{
  "n_layer": 12,
  "d_model": 192,
  "n_experts": 8,
  "activation": "drelu",
  "moe_layers": [1, 2, 3, 4, 5, 6, 7, 8, 9, 10, 11],
  "normalize_top_k": true,
  "init_std_router": 0.00606,
  "vocab_size": 32000,
  "norm_eps": 1e-06,
  "tie_embeddings": false,
  "batch_tokens": 65536,
  "seq_len": 512,
  "train_tokens": 261000000
}
Below are experts of layer 5 (counted from 0) of a mixture-of-experts language model. Rows are named router (the router's row for the expert) and show model dimensions 0-63. Each number is 128 + 24 x the weight over its row's rms, rounded and kept within 0 to 255. Numbers have three digits each.
After each expert's rows: a language model's description of what the expert responds to. This comes from a sample of Wikipedia text that the model never trained on.

# expert 0
router:117150145082150186131098128117158151103113136147155116119154110083133123181107115166160152122088194105145131128139140155107131133118140143119140156140137144096131134097164141087102128111101121
It responds to: Commas, semicolons, table pipes and coordinating words (and, or, but, including) between items in lists, tables and clauses.

# expert 1
router:150134121141159150137135126134141127113161169124120114108101149090113123131108128124144164107143159105096158102104109101129148095121165143119135092084110154107102089085101123155121143201178164
It responds to: Capitalized name tokens such as given names, places, teams and titles (John, County, Sir, United), often in tables and after commas.

# expert 5
router:128139111134113089059123142102123115163161142143121135121104136177103138092184117139153096158131105148165118093197080161149122142107136162148128104112111142121098113120086159130137120122108140
It responds to: Nouns and adjectives after articles, especially media and topic words (film, album, song, list, verdict, vital, highest-rated).

# expert 3
router:134096165133109108109143120136132126144103066116137137152098122170134131146114118115105141072157152103111125147099180098137143123131117124115133116162132128130155131134128151118169180086055113
It responds to: Numbers, years, scores and time words in narrative (40 days, until, after, two years, 2024, 17–14) and event verbs like began.

# expert 2
router:138148102143104120149132132161081144140099105069128128129146094077133133127140140121089109104139079129103110138104127126137145136116144115092137138140147099136133166153158143148137127119138127
It responds to: Prepositions (in, of, by, at, during) plus line breaks, dashes, colons and pipes forming infobox fields, headings and table rows.

# expert 4
router:108161158121168122157129140097137105136128139123134120170121161147092114120163126089148114143134098151195111100153093146119115154135098128143057117117114111142151117145146118130103088138143128
It responds to: Word-initial capital letters and short subword pieces inside rare, foreign or technical words (diff-r-action, Gh-azzi, s-ul-ci).

# expert 6
router:118133113134162157144131129151144132118143151163107144085172124127127120151124115126109119176113100158109118155144122137140109107126086100158141167119119132100124103152141116149141163106174131
It responds to: Articles and possessives (the, its, their) after prepositions, plus final pieces of foreign or proper names (Ayyubi-d, Mihra-gan, Len-ox).

# expert 7
router:134074101140088122122126106122120118106130119139120125127136127149167129092096162154125136163112144104096163149070148097108114118159148111140145133127153130194109155126101081118111070156135120
It responds to: Subject pronouns (he, she, they), auxiliaries (was, has, would), sentence-final periods and line breaks in biographical prose.